Experts of a small language model: 65M parameters.
Below are experts of layer 9 (counted from 0) of a mixture-of-experts language model. Rows are named gate (a neuron's input weights, with its number), up (a neuron's input weights, with its number) and show model dimensions 0-127. Each number is 128 + 24 x the weight over its row's rms, rounded and kept within 0 to 255.
Before each expert's rows: a language model's description of what the expert responds to; "gets" lists some tokens that make up at least twice as much of what it gets as of all text. This comes from a sample of Wikipedia text that the model never trained on. Tokens count by the router's weight.

# expert 31
It responds to: Plural noun endings
gets: "ers", "s", "ors", "ions", "ings", "ies"
gate1 [160 154 147  86 156 116 146 108 139 135 108 162 117 141 141 102 117  68 117 128 167 126 146 135 120 116 150 136 116 123 136 104 144 136 141  90 128 122 162 114  98 169  92 133 114  93 149 133 133 125 114 149 108 171 180 131 137 162  91 140 105 164 152 161 152  99 127  62 135 122 114 110 105 131 174 126 123 117 147 132 148 118 104 130 157  90 103 126 134 156 114 150 143 115 121 124 129 109 153 111 125 136  84 100 159 135 105  85 107 158 125 155  71 139 132 163  90 146 154 138 124 164 129 102  86 162 117 143]
up1 [182 133 120 118 149 138 179 140 153 117  97 169 108 132 119  87  96 102  93 151 180 116 168 128 114 108 132 130 152 126 150  95 130 148 102 102 146 137 139 108  80 148  91 120 141  83 143 125 142 131 112 144 153 174 165 117 122 119 101 123 151 152 149 155 150 122 131  86 126 127 113 107  87 144 170 105 117 136 150 122 127 133 137 148 154 111 127 121 145 138 131 149 151  95 134 116 110 106 131 144  82 158 117 108 139 145 124 149  99 163 100  98  68 139 114 103 103 119 126 162 160 140 137 110  79 172 113 129]

# expert 41
It responds to: Infobox field colons
gets: ":", "-", " ==", "==", ";", "):"
gate0 [157 123 153 127 127 172 155 130 110 158 143  93  95 105 111 152 146 200 120 151 124 106 101 134 154 144 128 124  83 136 103 111 169  84 152  87 144 149 135  76 127 136 135 114 120 103 148 112 139  64  64 104 116 124  84 107 121 111  99 145 151 123 146 143 158 179 127 128 158 146 120 147 117 142 175 131 146 118 123 124 157 144 150 122 134 110 128 113 127 139 138 145 118 154 105 156 180 121 140 133 154 136 132 116 136 119 123 122 104 116  94 117  89 121 111 139 113 113 101 148 157 109 130  99 161 169 101 139]
up0 [160 140 145 164 140 101 165 113 166 138 120 122 126  79 121 145  93 152 115 119 142 140 120  95 103 145 116 118 142 103 104 105 160 122  74  99 100 142 112 169 160 133 114 132 136 117 132 100 109 136 154 138 119 145 126  68 156 158 119 114 132 177 139 139 111 124 105  82 119 152 154 142 129  90  97  94 124 165 102 151 140 149 122  96 129  98  81 139 173 167 122 121 140 131 131 162 173 100 152 114 118 140  98 144 118 101 145 139 164 129 127 143 134 139 117 120 133 105 141  86 159  96  94 137 166 151 125 167]

# expert 55
It responds to: Line breaks after sentences
gets: "\n", ".", "==", ".\"", "\".", " Species"
gate3 [154 123 131 118 130 179 108 134 161 107 120 116 106  89 126 151 136 161 112 131 116 145 166 167 112 183 142 142 105 126 103 123 140 146 117  99  71 113 144 158  98 125 159  95 121 134 156 145 101 100 117 120 134 156 135 134 140 182 123 135 144  75  83  73 103 110 113 116 123 131 114  96 138  67  76 145 129 100  86 122 128 137 147 136 156 118 130 146 139 137 145 132 141 150 134 136 175 133 101  79 150 113 138 134 124 151 129 137 123 124 124 167 161 148 119 111 113 140 161 134 118 102 116 157 107 130  94 175]
up3 [142 147 122 118 122 156 165  91 154 118 146 125 127  81 107 147 144 118 140 114  79 129 131 157 105 187 104 115 135 104 106 173 144 188 147 112  82 125 152  98 126 126 140 147 104 136 144 146  95 129 106 108 123 162 120 160 133 159 155 168  99 110  92 105 167 110 144 159 133 153 135 121 142  48  97 169 151 134 152 125  81 116 155 139 125 100 106 154 156 115 127 130 136 110 101 153 115 144  97  91 136 135 129 116 128 131 127 120 135 146 102 151 147 147  89 123 136 111 154 102 103 135 107 143 131 138  96 115]

# expert 59
It responds to: Word-start prefix pieces
gets: " al", " Co", " dis", " and", "res", "ong"
gate0 [118 116 143 120  75 135 122 114 133 178 112 122 156 104 151 113 141  82 131 125 116 105 146  87  87 148 179 112 147 152  96  76 110  96 107 137 173 142 126 103 143 127  80 149 138 152 155 155 117 103  72 154 126 147 140 126 129 107 120 166 152 121 123 137 108 116 132 135 139 142 127 119 121 171 104 109 112 161  70 138 120 108 119 163 135 107 140 125  85 124 121 153 137 114 111 130 130  87 189 108 139 127 147 126 142 106 135 149 130 144 165 138 111 123 109 134 132 171 166 155 140 163 153 132 109  78 129 137]
up0 [144  72 115 105  90 146 121 140 126 153 107 139 123 146 158  96 130  97 131 119 120  93 128 156 114 123 150 126 145 171  97 111 107  99  74 117 163 142  98 117 156 136  83 130 143 144 128 128 123 106  87 160 130 118 158 146 211 131 117 151 175 128 157 137 139  93 116 127 102 124 167 149 116 170 154  88 111 140 112 139 147 129 147 136 124 105 117 121  94 124 137 138 148  99 136 103 130 106 150 113 115 106 146 151 117 119 126 190 129 124 187 146 115 141 115 113 119 137 154 164 162 114 117 114 103 101  96 144]

# expert 34
It responds to: "and" endings, names
gets: "and", " building", " and", "ina", "W", " W"
gate0 [161 112  78 128 120 136 130  98 149 115 200 104 113 160 162 108 119 132 139 151 135 113 150 135 149 121 158 148 121 119 133 107 102 116 134  78  98  99 149 172 198 157 111 122 111 110 145 107 130 131 153 145 119 188 124 138 141 125 102 118  92  91 143 115 170 137 115 118 122 133 130 103  84 113 139 174 171 152  97 115 143 110 123 102  94 171 114 117 166  96 183 154 142 110 118 133 108 120 122 143 108 155 122 135 123 125 127 121 135 128 120 116 155 114 112 116  84  97 153 134 147 107 122 106 140 141 138  98]
up0 [143 119 120 154 145  99 135  97 130 100 177  78 113 115 131 120  98 129 166 144 142 126 155 127 129 153 124 129 135 111 121 104 118 111 173  92 112 144 159 165 165 148 110 115 118 113 133 141 141 126 127 161 122 165 141 144 168 139 160 159 115  80 118 141 163 130  89 111 130 149 141  97  89 133 119 128 150 143 110  77 118  90 151  98  95 147 113 169 132 118 166 178 153 106 103 125 131 108  93 156  95 143 143 153 113 153 138 108  94  97 119 108 163 116 118 145 101  81 137 154 155 128  95  92 110 141 149 116]

# expert 25
It responds to: Infinitive to, modals
gets: " to", " for", " would", " that", " can", " may"
gate1 [158  98  96 155 128 141  71 115 125  80 123  98 132 147 142 128 153 114 152 120 148 125 122 147 133 153  89 156 104 123  97  95 107 173  79 147 128 130 123 151  98 136 148 134 139 139 146 139 126 165 147 150 138  94 150 124 158 119 157 109 121 171 155 127 157 125 150 112 146 102 130  98 102  95 153 118  89 117  96 120 131 119 182 113 122 108 127 108 166 104 112 128 123 125 119 109 148 157  80 105  78 133 119 155 138 218 121 151 144 137 141 103 158 108 151 123 170 141 129 121 141 140 127 102 130 132 116 107]
up1 [128 120 126 118 142 167 149 154 156 140  99 138 103 102 116  80 111 138  61 179 154 157 183 100 125 119 146  88 187 128 143 153 135 123 138 121 123  78 156 167 134 129 132 104  89 128 103 106 134  82 128 125 141 142 124 160 117 115 114  89 127 147  95 118 103 135 158 124 102 154 131 154 114 140 117 115 107 141 127 126  87 131 114 101 125 109 164 206 120 105 125  97 142 137 100 101 134 153 125 143 126 160 107 143 131 136 144 116 101 127 118 120 135 141 137 128 119 124 111 135 171 124 106 185 119 165 109 132]

# expert 12
It responds to: Line breaks after headings
gets: "\n", " map", "Histor", " merch", "キ", "†"
gate0 [186 137 106 105 104 158 104 129 124 138 133 137 152 149  97 123 100 111 117 121  98 104 137 146 179 136 122 131 188 129 125 141  93 117  88 159 143 126 154 126 143 102 137 127  89 159 122 164 125 124 111 128 139 127 158 159 117 151 122 160 131 136 116 145 110 111 157 104 154 121 163 131  99 130  99  72 120  90 120 110 109 136 156 134 168  96 105 116 120 122 129 143 172 175 112 106  72  81 136 139 118 117 153 107 123  85 141 120 149 167 150 127 121 139 144 153  92 144 149 105  96  85 170 132 151 150 120 128]
up0 [172 146 125 115  83 144 116 128 112 133 139 136 153 152 126  94  89 130  93 127  97 106 140 157 152 130 102 126 192 121 124 104 106 101 133 183 150 117 152 130 105  79 113 138 125 143 136 156 137 104 133 156 155 128 164 135 128 158 139 143 158 156 122 119 129 116 155  87 142 112 154 153  80 123 106  80 118 107 129 105 114 163 147 147 165 104 112 114 104 144 144 161 166 168 128  97 102  90 138 129 111  96 140 113 117 100 147 118 168 183 129 127 129 134 132 135  86 124 138 121  99  79 167 122 133 134 103 126]

# expert 13
It responds to: Prepositions after nouns
gets: " with", " to", " for", " after", " by", " In"
gate1 [165 153 110 144  80 122  80 178 133 124 119 143  99 152 124 144 163 127 132 196 108 123 117 114 141 144 113  81  89 139 105 133 106 117 116 129  93 109 130 139 113 130 143 112 153 159 125  75 144 121 135 117 154 119 113 137 129  53 136 131 135 141 168 173 117 159 100 112 113 150 140 108 121 176 136 137 127 133 146 133 114 147 117 118 127 124 113  94 124 147 125 120  92 156 149 100 181 126 131 114 157 128 146 136 106 135 127 137 136 134 102 125 143 136  64  91 118 145 145  91 180 135 128 112 121 173 156 120]
up1 [143 107 154 131 141 126 161 100 132 128 123 170 157 125  98 108 112 139 151 105 139 152 115 156  83 118 138 137 134 122 120 115 134 124 155  94 143 112 121 105 159 130 130 137 132  69 100 188 108 121 121  97  86  94 151 123 148 155 143  82 133 145  87 140 116  85 144 147 173 114 123 141 117 124 125  98 125 115 122 118 142 108 127 188 128 182 133 148 114 127 144 156 154  86  99 150  97 127  95 139 140 159 119 118 136 116 126 124 137 165 119 158 112 106 163 168 127 120 101 187  90 113 130 160 132 139  81 141]